Below are experts of layer 4 (counted from 0) of a mixture-of-experts language model. Rows are named router (the router's row for the expert), gate (a neuron's input weights, with its number), up (a neuron's input weights, with its number) and show model dimensions 0-255. Each number is 500 + 40 x the weight over its row's rms, rounded and kept within 0 to 999. Numbers have three digits each.
Before each expert's rows: "mostly gets" lists some tokens that are sent to it at least half of the time. This comes from a sample of Wikipedia text that the model never trained on.

# expert 0
mostly gets: " Date", " Time", " Town", " Har", " Raj", " Michael"
router:508496469526436475396500504556532551428501501467496542470451522496481496455472459562558536492423470484510521556478495484514501451513514484586531494503459508542506478565500429402535512502523529480476578457552444503451556515540588493496482548518476480544399521507559499514460524485539499504529477500471527498492458521543479527506478455517518522493553545555502461510597485423492490508506529458546442534472570554521531447517580553561565531461516435508479510537455479459537569479500488571495556553556448572466507452446541524503463507440492446513446491521480471539443404432511516462497454462501462512463507537459570476403570547499538473441466494543550514428480476523443535485406446554494460416534519479520485517535468470530521486475461544505526550484494465481510461524517501
gate29:529402503520535543437538466508491487493458508503530560524523467456541497461579493484445567475509567549522433526565472421433465449491455466492492515470442462485512416475513542547533573557530499464511508479502554470557492513515500567481473494488492626540508498467433511433498533500490449507551528493470482517517472439540514528465480424518535531533496518517557539470480480475432436503443453430487537447528554590541550484518465525574529488516467486552523516439493500485473492580492491554505495473484458472519491568566476507547525463484592438516472461532509547548535437533481518478503538547541460464495571549481559557497463543454562514539516508498429450444446509491461516519459499477493472455462433553483492500485437591574510526560515452533509505575531506490502463525564460
up29:551529528504504475536548492484458561458496513525471529501510469499515554616441490401478407549495483467516535562555572494555443482514519514449525452520550542530504523499480505544563490522498459456482478555563447502536544518503524401545501490537488522457498531452516510532505526534524561434561459500574539444445471474496425486474439469465413459525488461441497485503465502489542571501500493468463434514512481435492484529490492480516508435467459488485478554532510520528505444440541573460471549476496522514494488492461498374487478506611498492389528567466517496429480476554573418489504486511538485515449530501453420531500498550468469579500556451593496544466529491535431536503485502533447464522518517442568505557514507500500521512518498485530495570465431516467532480485515505
gate30:509505457491512515496426434468446490455432488488460513518508507517454492533572567427492474476485464524509499499525525432516512524526448478462526493538573575536552514473492464488474502513520529468588430487497435479583536512551539429501526489482456514516601556503512511550482471468474494524552421479525506505431479438495470534543553518513499483431501483561518438537547525474435524502561495470457515523455498532464568524454525472553562463533515480546534460492518539526496510480588479489506521449516464572539428510560544471467561547512535397484456551610468470502484445496562575483459588473516438614535524502483465516455474565475486505458528546499587503504490441505519553502474566544511489478473452511475529519565464507526517516490537464451504484496472577473448454443461488
up30:523530483470500526453549589542483478523472467538520491497481523501525479567523460506536550537493487579571510491499461464540481475507447499520496516481522476579487468476621485536456552513549481486505501496504510568523509493489456431469554540456499477509439419562496484492536469502445503589532573516464489513471512425476554445513537513534474582460497520506450557421537499548535514506452513519543520513435468523466484544493431493361505527511513511498515518473481526526488444462499511517504499520402613413515414502535488483560487596518555542504520492453543491462408518540506488495443528529462477480489519459474561526462447604441471463446501467476477554529464416577490566483468488446462518522546484568550463515533563488448484453536503537491467483484517534499479507509488478
gate31:488559574498497523530408510487555448537457523457540528493512523587442518491494511523599516442498488487458413507534525457454546491472492519508514509468539447437518438531525530522509476505511535497488464531463485396391461484474520526487525555463458419464521465502480500447508526549531513442548492479458544451475487547473444464485515511543474504550443541545559460550454540463510524533508463507481495484466566520428517438489546495482484498475481476535460486410542512466553523528466493512507466474481509543560482507498578496473487509519516501474484469474502547460425467462488577553541502480506476493457437561418471454504468435502534412498491454534514613529520439461508518423483528469429540534529510537505573551414480554489502598487457543556489542428497471457438525528540500
up31:474529485442455491484438444564502491539523572513509554473520488479430487528487471502515497511498489500508406535522461545496451548432477573588513462516516475475527553539442491536494466495563494481550510521511456419532450486550440466538537490510488472418574531402490462535490552445512461420534510486530584489458498507511478444503568495526489560555449478504550485531437502444545485534507463471488553523516469417493545488520551470442511588535538462528501465484472577487490539496484432508556422483464424523527523547546510488523442533569559536470441499501518498509488441524538501460522521483497499495420475499420505462509452450542512485529529418500430544526515488502481435519514477487480608556531522541567528454512481458478473457539468547467505523467530471470457444420576538
gate32:471463522482528460475524518468523495544544494376559498484453509535500517480483480565463426497532581487532498530530463457463489470492477487581537548593480568415464482427498437501397493509559485481508502479518491530484437520479485564517529560552480526514474504496508478492490553479483459547497391559519450525490544454540458499474461506505540550475438449560447495539569467527496453529460464456508494485451525475513511573519404464503484523456567531518512484475524498569534504506502500474438492540517448524506473452510466443527474449519538513530539472473498494448450485498548532495542418562519454512459560544480461511458482522560479535454524475565404485475491449538451501514471492471526534509508542492505593527602530415517558548497506459559486517520505391499540422494543468
up32:473469502535524530476454432470450499552537541524493472468458478546556526450422482442462512474531548511460529527524524524470490507500450457523575498433491466452486497410553445457537601512456479504517452484518529478431512599466552537467509472564505472471489514513518509492451523508527524439612506473471503508515506497498534493497429567459478559598476490482461480425511457503546480488493490521572448423505552456546493513559530527555453530496469459571525491529505490470504452464517553478405522478497445477416581540438467469384442451534521422446480439581501522519510510574504513463494472465516534520503494463555443548505465420460512482545530452505470458557486514516439493516498488539515458467513567537492525422457509565504494482489515548542519444470457503544521473496524496
gate33:505467498482499522492479484517559515420440482492555542564529469523506536498460542491492469460532397465551518478427493495501482541451507382496409500463468510557480585526467495576467519538487438504505474389526497468487512466495512517492422492579509481490508532469510535464520590468492435583443495509554499475465466485579500422541554485529429472457524541536535531533436478532522474479438583549491519560454571495525458528470520527555459482411427573536438512499473564517471535488464473505495479514417453451500496510549570499496506440458467511512514472560487510467442506487517479482494449472604464496464428557514542550520504474501480530447463472488545527456463480559453570496544534483426497527512455480523486506534494509480512512460483593477508528468529495446538470477490503
up33:562551516499468531422501521518479512510508460586443532538499536490455519476574480597520541527493524493533529535477554441499498540562479526482520584462461579421470480461450510482442479483502528484443553492484553458477542511459496499579486474502506495529484502521585456602452456512506539464442556456557421586485448509445549544453497504451458535528526522499434411542482519513509539468510490531469484472524361501442542487549444498521525452523542553483557487474547520518495476515497455515512543543554551551494446465484489442537502509428492468495492447433458437563517526492515521535467488513421468564502575472532519470464493472523539471595495581469511532568478508539551528497522511506531532519503555573511524454476466564493531522476513545478548469515508524492547513553522541
gate34:511433516492407511450499568539504516531489555524498526547471465487467486487483480485539528394513518510447487442485406458521558506491443515497449509438506522557517510488501513495520480478501570482500552433482509481427491490481505459568477515504464490449529482547543483544445484496451523513485496507496494494433539515518528552460440505432539475536537523577538529482419412427533441529558520539589503468451556555430588511550506500463540493519461472499530481521484514584513480540474465467548453489540505490492478553533478452404488477543519489448540518590473550470520453552552485521548509520473570510433561539584487515490523590492426519447481500556450472536437448504525585479511549507500523503491563441487562492516478440523524538513499561520529509565468545456549520571468484
up34:501497569444505502531564586512479452542460505416518509563484482568572473549425540522489556509482540514414530555494457463480524489461466610496497522545496480505450460510527586478415501511547497503536549497489483507506435506555492454505512482533463482547502447571484542461518530507549491502525496475501469482399529540489469509508479471494520453512461451496445521529574495573540491488499536496443521517459531459488464469493534430426538471463544549521432461462489507471487536558467461474551476538447492464478453479569557456527494494525582566521508481567485495556497498550540540503461532519457472556600525503490496465509448485495520459514501449512502476442489524520496495464493410451470527487507565501518539579538529474458610465591567491465489493496468463466402525416451525

# expert 1
mostly gets: " \"", " (", "\",", "′", ".\"", "("
router:517491425471542432480498502439537477503501492500456555504514514581424508537476537500413461538487536500546532533525465486465524510449553505467499491500506527466558544501448528456518532466527485611516480463613506500486497516444460446508526518537583518514530452421495450511527476499492546508495423495517477466504515535505512518520529469446485480535552543440458530518495493569488508537490505460451504521574467512453487435478432434440480535473472577485527445542490490539473451457495521536443475500461496509464487399514509516428525504477439548540460544511496575491583559504480462523455502575512559500422519535485448486581564412478566518555492466501527555502539562487525502519492545514507554510533534479554483589395474492564483531461520568473475411492507494558466552439494506
gate2:537494452479497514467473504447529540430548470476481532468454462557535529552514504488536416498419536594560511477486456518546498501476515458488494508521514503565483450519551497413521513438512526465513525507560483609500496496509489515523494517488513497437427538554526506425511509540612484564528501446482568492474463505420496498448561486452478522519440519482438505465515511507498462476503492461509446495516490528458549508441488502515501513483529455573435422455427573426432503592398528485449530448540494499440468520458512504499452541503512417524435526435430513470565439496480531431533528481473447479515509531499510506475489509470489472590461510533505520515451490468534549530532540513516489547536480498576593543543453505415466529557470463488516444551513546554505501442495495
up2:512524477467479477471485538516540535491513466410439547485490449564531466487504510550447480469521507523509525532502427515470522547533511432538500453572481519522475523513538476419500497475586526520461460481533470619514455478473554535517539528474505558448425462495542483462449520509607465565493447446507533485452459503421473528427564518442496480525536480466471478554467466473469503506461491514504448555468467550509591504545479497508475545455567480532445485505505501411416531565411500539446516435519402471546530499484478483512487569502475477524473481525532494476483528448471505475533499547422516555482522507469507472466444549521510460604502510444456504484429534477569525505493527478465536529531461482580520533529493507495487580474509472486539513483534580578476591483496570
gate3:509439588437487526505504545435542491449505471526511500494572472574555483535452530511507475494452488500474577456500507477507491520429531506452434514571497441541512456572516470435501473503572488529484453505488513529473502508534511495560495464523480579499527456498456473406437520466523501497495465452536449440525498503479412524505498436479456471559463538458492456484536481517527541554488444432498513532498502572501550487476578442500438501505487586447449462487452564496495492568477463532550387480499475516534475459528469456536519560527528494541485475498429560511496532405422555452526482514529465430494481526502451566530581496552532520507474413476516548620554531501502564512496542453515428507479540478469532438521486470495505550519471549478488519517502525566562462481516515
up3:503570444502521505530477437558485572473474456500456497503446582394423526469602464463476526546601501511505538509474474493462479477498521518491516465470428506448495573467524517480554472485455531467537523488531455462516453485534454514439521556508461441484496551533476515483554520547496457471496522557463517479533526540544537436513506535504511538504472562587548595500507520387494484474486480572513482513494503512478490544552426509535527505466512464575483573465509486461461532504566503499482495499541454491485526520450529513474524400486500515476487553454502449485476440528520450513480474450527479507516427447415489452518417505450474473546507551516501459373472493610529501451491535493490557513494449503555517506499477539446521504500497539490570474474458536393455497497441480
gate4:456550553530521459481462483447457501462465532490506489517478385557511512512454525486482476466509522441455493531479513532374553586503496513484532473488473435502524453489484526530576453478450561419501493472495495487496469564415497513481521500542502496525503490523490473461533494423489462486486517524539514538459472561471513509485581455463420439489508473508454510559526490541505559534504545500446525505494493450461457511544497543445463518467481495520505491490467459510447496541498533451522408556501486465436486460519549489460575540471591427566501500549498505473491579542551420462499563489475447465462562577484578537506541485427514462574479545529529547432514493482519492511521520458394459472464496501497526501579464482586507479399431482524545530553518490456469498464549459
up4:486486552499518579470451498477452500580514528523467526504463512551459555509537560544476497475480525485544530547497527522484519495502511404481552489472540445505441524472533501488481562516494507512575491527558541438514534457486487474478490498436523548530519459483525500553513493485516467538510520482530459470542513520447489508524452441525487512521460537517472456493493498532569470557533566457454480549473491505586570481451418529414457492499533510439463469535526418451534449447503504521478460398471530530482509474530489473462535461468519427492497485436531505564467502537540477430451493445548481581536448580547472482498486514562448575511477566462439470441449600575531421458432467509488473517535502479557498457393516471545533456474522449544506481588583505460518504485515429
gate5:495476527548554550468542555443465533487399469467481518433524496511476513475568508563519504514498486436490486542551545556459484453518504476463462460483476538502526493532480466458495551498522514569446525541541520575544525512434550534467451462543524490507492535514479431465410534504536580510521529447466537531482437468532556514483470480425409505508470540493548538530500389555485479470516516495508543502475520500520511522458421506500517574546518425503487491570514477592489553463508481485454530536468513515480526523563549506520537505517494507527478504474446489509406521515476525624484532396522582502494486535534516515480501431542417515548521540486474453499529520503545535579414551500483522469516450432498497550457513566473471402489495479560474485517571526565560462502463502
up5:444457595545495474500538587454457531462406505465501515501508549460480583490509467490409469531495556450531482566527567494496462510472481511464470531479498512464470524474536471484520493443554532526475444571409467539399510427484467503467489480466536491463508530498464485538457520532528477483495539474435507464474503478526593549480529490529474503423552570437495492522461453516440487491509549458526520543476488508541539471572441506492538532487430451494481470541480470535537539509533416525449566565476533454476463525498564475499530412449536588542465472496410481520394484501517494582509526476457516484514475537513486506508504437509477471559533522573475437487461503548587520500507533516528500479473474457447457574571480497458527507493592513568505552506569517510511473516496495
gate6:557513473496504478495476515531486551496501492530462479461562537456494499539488544501469422492488554521444531520438508465505545539499508479586469435589498510572507540481473429472506554511549507580509512512565515509541504526567498501510419529565489559529563479484480443570481530511513477479467476518446526510468425515557445418547445451456500441493509484526514492522529444550511559447476510501446470505515549504421540484517441532523556466540502542485475547534509522521458547517541493524420527488479493529553511507489559408511516479497473545590582501531500529449563541437508553512461495532453519433486516539506554540467519428531508574476503578482553531456523528436550524472451456474488579470483496483524609506585440429437461430524483506499422489460491480531435530508506505
up6:471517491455549489498474532504534495504504466492464444481573458532557495557603462430496447494469539496489554507463545445507519512466483468480542513576532484618469533444461516521495554499558533562507573458505530453517487493511501469493453448491491539517424446490483481518516444526444497477481482593511497582511491583557438413511446454492471514442597517537559536530537522544500446440482472542482478498492513425504566549477493508505510497515503556482435424577532462496465507588442523498420458461496493607518555470484555472487540511491485483425507481547495464488477494527450504528415485526479588472515478490501547489489517459532509572430538535463516514487511494460532533512502499527493571391539503452495444512514441477458517493540536471457483485459522477463557540428517513
gate7:476504479529423520497531507449483468539556523495500514561528539492534461524505528511480491485500538489457524450488484436508512579444491521545500478508508508550552502535548485484529484457548523527445498454513496478492390504599597490499509508534584554513479489513510478496501489531470467585472496454512530562522468491541401536495536511557488522472518487530592444496483594562447554420479558511467547577486443496534443499421436490439572535499421480518484433508462500540401547481435468503520542414498451484485498463545520525485500532553462478531496524534457479514490523526511488557555549500484511507551498419495504413505514537523480480538424469504551533504511441503524526515588515475521499497544546542564528534384395473444450467520475557478511450509527501480502512532538477
up7:545571483507549484448504566466510476551492448454496473558563483470506572554465458466542485494428555439532552505524526517500494452491518457447465486503477468452472500579518480424456504485452529467434551527457547487535474496516481511555486560469548562477558563485519552521554529548460483524512425485525552559485491519495481483460378500507421459480485467454525507525487524447505507499508516538481500507432546548474628493507467556453497516570455469454509440476518451518529481538548486521515528480445486451496531553443467490419464462546550460581500517529480528455446485510437480487548538432559433520536452492550514512445451533479475518516507442551477448548502526564497382448489515598496547489444431520519469537549462518488476542518544503472482545490480480492483522536554524

# expert 3
mostly gets: "ph", "Ch", " late", "born", " early", "="
router:464503564484542537581536462540448475529515501543508462497539489470570535527517512490527502498574492494430483442505533518506477523527446477446486520497546467509495472440516535621494471513471452428538420537405566499552446511524457569491525452449431509469548518506430560523499438505460462495458581505523506537540534468462500474482488577535466493496479450516513521465457494516505520458510485548520554475454492464512511572483452549467477474603494527501529586466541561507478482538491519412528459486477530469544509576523453501517533509557561517473549502455507466461473481560496545525546511472477500480571500435501487541525414528492439520530522517460445452556473485507540465504608486472480482603440475528472560442568571493432522502580534437520461502494488529471522501540491452
gate2:506557466484479485500544440427464447432561461511448525449578534476426528534538514503450539512546518474455422506512456504513573532479485509547487516409509509439566450486445627468512542482423516516448537560508523474504460523570532570529493446514487477585440495523489464498552482450552500462481539531476487538525449497469510423500498549536465561474485508468457517506564501478505421521553515525493484402460491543450586591563504537464489527549494495561489448533573508436498536523493477551505521491464467508467521572474551497499477536434527590543462500485495567521498528525542503561473515525467538466497519488535514518498509561476522447518476483540487469462562471522454536551499546451499545522566478436506557516556533510470504470510471480493477427460450498435439493509452551
up2:481530423534486500519518542531535444515509530493451425499422512548484457478488504530380523503544492502450556562477503539533550505488525486485452478596511487524444550476523521528531465548511526506491511501506473499512506457456491418507414465395509489485550557437537502477454537472481545545434496534513536511586477509569507489481561404547560596519516508466479465444445404526451574475454498508550521502495475543471474513516498506510517513500479478461576494493469525534530492535513550463447516530521494548418513586491474520505557472462451433488550526526584509455557480508457511507501469539483556527545459554509498471495500469422463485505451472465512520504430527551488528616482449502580504497520501432476499556505515442502551595492485503559534491464470465483537570450539480
gate3:553501511567552480470522525522555520495482448509437481387520504456496488496502538514464450509539526568590483551450440490481442492483492510480444480505540443447523487444470497560531416552518489580524469479487460501590515489580480516479507427512506473502514531449448500425513506564479510518579517532470528496462430479479467446534486464543493447535528502408495486526440437478543569539477469546521543518520467481465542509549480552499519493564436467549400469557523528520563511503504426490497513436509482489562566480483502480486435582543503493505496480485456457443541580527557479535451495585480492485490607473498505518479467495467437451502454445548469504505441522428535517525514570488496496527412494519494473488503463547530536488534457462529549480582470503485482448570528492
up3:497472462533555516533523554556465394493463474436515490531447403542468460483465558519514476606469470512398532536520480473521556475490424503457537484488541548550518502497543449434506487457553510518435551489469583480420497556457480475516456486477498514605434484534540522501547532534486490478493503443456538484477474556449559498482483443523462554553484493483474535509423500547468438490505543507477485504512499534456437498524555523464527509511514490475443529474506501464471493567540489530606566494500473476461474570468487490535423488460453534493550514487494545508476493519536480509561443454417569510416499466487504457506495501473618485455538468464459487458542512540617457449480519500464520535467513389544506513519528471526513502522449489520534477514514479551524493520448551
gate4:492509476570542521510470514466552435510470564496576504517455450512543444516539469484449532422547503459473525544541554568502461550469469482531538462539509410495517408501507492487481510489479513461540515450470481497521523508463516515568516460517498432546583544528476578453522479487440473460468425502492447580471430532534569551495511516497501477492476521476540494442529502467515568524561499510542531477531515509543472469436590513518554516509530521495503578530454565478508502462470527423582493518559500527459504508526538515509497528466492493571543444458457535454516517519572503602506561507472524454577518490582517546473524447475507464455546593459498499546521478461450518492473489599527542459466451624497518535487530568477520459510510501482535581465496456563468455497531486
up4:490563472490444480544430470574543484489504548504555561500405524470479511478430535444528516442522473519510464512576519514506526483536453531510539437486546479514523433524573448447541508518497457504487428521523542486459607452494476520530492533469455573442507519501582498480502537458583421476498503484546553510488549497555601425467442544471444543479470538493496537549533550493525456513586468512550498470495524516475490561460551557419605525496555510473476503507504513478484415450462473450501501463501556552558552498517600522487447488450483522551463481506469499432544477539519459553455450534524556506540542499477514467529513479522478478445552477466442469529480550523496560502504502543474495442507518505556544459451482543462447469444482487567505505495542502493498509402483473
gate5:463522491503462554455541487556505534513511553533563526478532411467475479453549519490538460467542556449523523515444547485488521499568452500566527471528486531537520464443505577478488514572476531476495504552468572499466472570514490501442520602546587485531514466503486500514445453407438498545500536485432504512516518532449477569427464529538510497502420437462465506513483519456542535477550539492547551582502485467525504485452458476481486525525515469598558559496469504442549520467385557454530459480484511539511445502509504424514524507518514481511568510511502462502494536536458511502496449496509533503562519557526507522461469454548419545513451474522483475568522529430461524509517547466541520517457429518453512412541487496517610426506544431522403504488548512458537455490499496
up5:586510414480457480480509459484536518569427621518430487449483538454573516517523422505510568460460539591494509503389499493521491496456538487458464525565579417531498566464507535455569537448507470504546433492502429434527512554475542507466502427499492507498529501463564518454439565482480492490478536522502543563509555534509492471493593501513509474475521459476560546535480491509505533571510486570423437479511512508549563480514504527477525562570548515490492504539508549610469473530523506480503507443510502552515473465456542545493451487509594482504476542521525509516483491472522483456551452507504469505542416498490504471536553475498499515484492507490521502495531477503502458559529471502548503522507479546477522568422444456510547510522526578543464509503415464563461439557459485
gate6:520487579445435573535459481517505459553509535482446467495541512488484462502547458482500518529525534488503490492462491471485522506497554540505438474457472457496540494426537542555524497553402544423500500522516464504496496448505496460535596531398516460510523507515494481458527509435521456620511506521522440479534483525533450451539562562479467515461570466457476518562548517568410486526486479493473547513475462453488495520461500445517524462479459501546477472498513576501487494499516468513472488470466612454550495478495541476526574481518502455408482526491498491591501514512539512526508494552488544450552497444534424492462517574453511538542494555537480433482514528453389579537456498466493513528521626554436514445521562469543474504500460413486536505507548457478528496520547531
up6:565532513410440582525453548461431447536421469520529422513519478423503451434500476478560509480473459451492440565514421546485538491477522427567530537441510484465539460514474518440493523514533510540489509476486417498523532545493458493505500445497509432526493529467549568536528471537445500473512489435455533532467472470492483499552498499515493501543549487524471511509538500450496521586496477457473477485430528473456466447480470500434507565488485507620488526504518448521551482539517557478462509413425581460452514455486446478486506486536540539472520466535530501594591521507471458536477438522510530507495515495472488436466578495431436540571545467454496504551479431549550532478482429470462428519480526505516491516496533534446470527492480510503500506533541445552482566557464443
gate7:453460446484476522510525534531542495554527489521516527443554518512506563520530443503569439499507581486499507508468498506512522507513514569528502503508458533378487508459473521501501445485491416493474459494539516479523563504387453509498475502503465478503579469479410507451459454550475525537463562514477537477527526401454492475475426487527495511527502563453468475498512487486549500541498460497536533436534519448423427505446493474501460549514478528472448552466581491546476532496484510507505481512448514481471509446556508522481549487444440505423475490538502549562507487552504455493494491502416488554520492429541547453517390476403480574499454472508494473590525473447479524453444456537494485534534490461538465458548479521553498500499409428537652490545535544471496489485481493
up7:421507523490525469521519542524488500545502457524517513560524514505534534461496498525432519557408518441532510549507551587533501504461467554487520426444513473493577500548439514516525529473570571519456471470509492580494470418526518558484413490564522525554433505446475533518517514478452526486510439570596497492475464464600549483554530533546521499452488509531584488528528455481440531520481474511518485604489515531554517425527551525521499551464503455511560446490420506489492517486491519527481509484449456457473501482535482490506481536528558475468525492483470513474464512433540473490520526520465520495446473530452498482454508535498454508465626590487549471495493619558551496471521493522506529538464543524528437480434386445445496479495477551471485476507505468502560480502578540

# expert 2
mostly gets: " he", " she", " He", " they", " MPC", " ·"
router:543541477494466526491458605417500502550475532460569452522506501457432421483520485450448500479489505552553496494508510521533564493478525563522500492512470487437486547520527502490426515494487549524446583544504461468483552425476515443508435513525528510509502504530567463472529600517553511482542486491466457482434496540515514476512498423466551503468354472468481496554443533486530471525510484507449465482565490478480441498542542399542442441459515482504451379474482442490509537491540471519537502436529531440517499483526494450503448460494471472471511465546509517530526583493557449468484532504530482530535465544569479466520500467538490459502527495501507524487528484497484508497397583445577555405541476510489431476441476554510475482416487488490574498559492469508493506448502565
gate2:462480508502463501536491530483480549468477512453495482492464481563455471498568458492480519500519527453544537449459488499517540502445510471486548530488510512480483472528549449443487481519448554459442518452459475460566521490415455475497499475541503494450408460589461525453558551454462554506529507516535492530453489467521558510536508414500491505528485508531551546432507466486460550449474452441602533547555501545524478475518460454473463555460481505534395499514469475530431552561498527453518539423517419519525443434579485469539498522478459518494515520484491498438456634454517468460517486503512547489499489489488464466510523525509476444489545480398493443527516541502506442522543461515594540515560424494474474533527461523525424521476597501588524443565528451530497562496554490
up2:546517449465501495443512543469554512476507560571488476478438517535575581538493558488521440496469548560496493503480493514522469577542551452519535536425526559531521484456426558509478529492536479438519518540479539526436492490540447448473535526460517484482483532568518540512467425505465494463521501484462468469448472547426543522544545554560517494575546471463529446572528512523535475537519568509442515444495508475490506530546436485513519462514514529513613572460505454404501458571453491488499464459491513384502485517537496490496562452549508475547457474560450441530493543494479486507473529463447490509553502457504478459524489560543564553487468490517560531490411452455568520515485465467458534498546485444515509508414544457506551449521440453514483565502439520487533540557541553
gate3:507589538479496433550480533482468434520455511478537482501462461496538483548519498546494478463466560570583517451492482551505585497450510539547509496512556482453529462517484478489481558477423507510494499514452545501525494522495551453542463483507457502415474484468500522449575460460474504473485468507511445535467504492531384484426544487460564543479453514543584535530520558433421514489442542512561449566547541540482493464529600429462447474551512493456536425491454503498514462528468537554505487529509537406489512501483457489631438506564475572523480501504605508481469536466519529459495562506523453534453487515455522426499505519497509550533511459516499530453512473514467504529477502468542556517550514570540495544497418587486519469499513446497518535517569505552466524503553490
up3:508416489512568498508547462487541525447433467444524520505499482496489507511581454543544561554566519474486503474476573445539425541520544482493559578539481474448520538500579492496464468526514494470523475514547519457525545477478450537440503495459506549506483494517536494566440525513554434505542440493458518402507444497472509584509476542554498529488448438463497524469360497516516475512514467500468518479484400495462542549496431467568471424513489504522504501540533550521485545489551523470417549478552456460473538523495560509449529542539521464498556447524428469501507424543506501513442483468508514573496502512483499562578509395532540457501442561511491486580498553522513561460481519451472482491466538407463531554492469459523502548475547521457463499447470484446497462524514493
gate4:501487473496451509493506472469448485476426545507473424522511508505527489513506476534509481530463450563515559478531534339512458521493529494543490520554464510523448550520519585548502554481483439508517483615476545512437470480504561455496465419460478454544418490524477468484422514505499457488507492556517414546486450532487500509427419464502459449489467539640513481424516561465474532441461546424510529566527522444549529482484493518512539452497521487434429542515511519436472526451427535489494459522584522478541501458513594567495468598470504537492500476466524419466470509463510516507461522502507506480566497495441496501512474567498511549551462523459477583479503513453508538470519506481527519525465498531514496456538493531504550521501488544517572473492495554481524491582475513
up4:552455481497517497543513523490521497476490566504490533436512434497540519560488489491467435495529452559515547439497503500471508489461497428397539540475508512515551447482451490471487529550457536483467484489548545470463523486511490534544530449568501505540516438495478585458533527526496451476488500450481537511501461443489535541567484492448471487486505484503541496493453484443546499516454472471527499488515562469505532537566483581438444478455462505537528447504462498489519474609456400465436559498442522514564450502541468425407514471527495497552518508518526515454491534597431471511555479428586511592497502508469507463480499540557588469449434521553510544483533550512492501526483437505439462440496516456469530475531586592489540503434585498473450544420527524487478479515521564
gate5:492547512473605521444505479485461452538445533439531505534463413441530541492503549473455482526430516517497543495484564486373552463520508481464461473578436480499567563504454463492446547533503582529537557519440618509468506552428459499494507490582597497408505567519523465489487540522538512481522504531577500578507519452399452527523412476482462506525517507413500489580568478495488488505516494515481568498476554556515472519431535474498464477492507506456524481464499476498476482515518548517522473470482536487524515475578483461538543503461491553474513454477521489524452420517509494559486511507446534513558551534514526490568547454488452493504509541554469541524508491472418461466473533441464478445542481497498453487520474486513549506485574515512442497546533532496551530536561514
up5:437479511553518511508563445500505452552504437440485566496524489408509501498407498603564467565458466494434463552438501432473579542574544503362488533506509499517431481471425437569479470525526459515530484534397525496492449518558499494507510496501494518530506541476499485514408484425480514486600487462478528544480496457453509512509478496493448509478506494487485471563569453501546501519464515472492561417446507533503495545498455518485527475519457536479467464467455512493565473469462581486543532480418475552499472498504547487480513506483527463502511504576561510503462533533446502498590449515451531512488549531449530526426521535523525497472496477463453510510511538532501381479513488464468464441468508497500431581505469544476541503492468422509529511454496496568513490523571512
gate6:570554517493461462481544556401518500501493503443532471410461524463461515482471520539406490447464564483457541480541438488461550558459557554479450487474523523519522557388525465553414493467464535486484499512570513526507483590449498489538481576493500475558525539540541472422537505503534461531519525470482502503552489509527455464471459485507529519484540478434476456497504515547512448500466503500495494478457472440537464544571523523550470493447496483538435514475486421524515513420496455463548481477512522441466562443541560513510514499490438563506446578512427533492495506468480509578551541475476507499422505451522577569577459490464516502553549468479467532457487452492570512495391486493442473546554496536490504467483529467470459515490517568467420524514582453476504475511518532
up6:441507482538524575463510556542493475471537531593429548612538440522504416491575480493576572485511468499514534543516539504489519483464495487505502426523450539415490466501546558489537481553506538596524495482460538473479483513563480509494551471497512467474540498423433477498468511541478499475567559587553536557498482559468567564516536515495491470474534518572521509549472503502455545468498473504468488459555549571514546512463460496519509506502562544448516529516493637510428459475570561505427464499519535578554541505455485471430536485577465548470503473492497532497501523600452552463468458484557525511550523600524492494414507499480539518547507470488500522492549556505455520514470535522469568524467471475537462502500496544554532497539512474526537494494523506507496535549520485
gate7:476457537510488451525501503443486498455483461493446402498512561525484514577475514501458468463431527493480463470468500575465489418508445463479492520477475545436407485480487482543487445434495488477476490554436512523548487449533476476543445504497438462556459445600451509460509477446578420508533519479506521487498544503540513475516487450476569421515412486532563498489507457482524483480526455456520473486477543447512542506463519521559502515512537503533486561551443542513526506495542470505454601447515520487527449551513520545453484434444452516520554567435551510482549567517481453474487445489529522618462500574586557494494508513528389530458532531487416513494518536482528489508470514484471440503499535516501466478461516510438481482509533499401424525514505426508447505480553534
up7:504474444507548387514543506494527512523462488523433531514566551534508514546534451500393539491477473440526417488531440473482522535454480549456428472489515498564404513477465466495475506374441461524522479409490520449505465446528506514486537529503457442502495504493526493406535465433444483490487496483632532476463473489520443414477428507513496454480416522500431479538497542491507520535454504496476459453440537514499423525487465549547504505548455486494481535542483512491559511561468415549547523508489481511572438535498494412562393505528555515481516548520500462453510502468523532517481482485565576509499502535487519493462425481472502490463514487544535460507457466485504475481497507525509511498504511444492517508483501533505458554485408514488456480514482411505427442503503562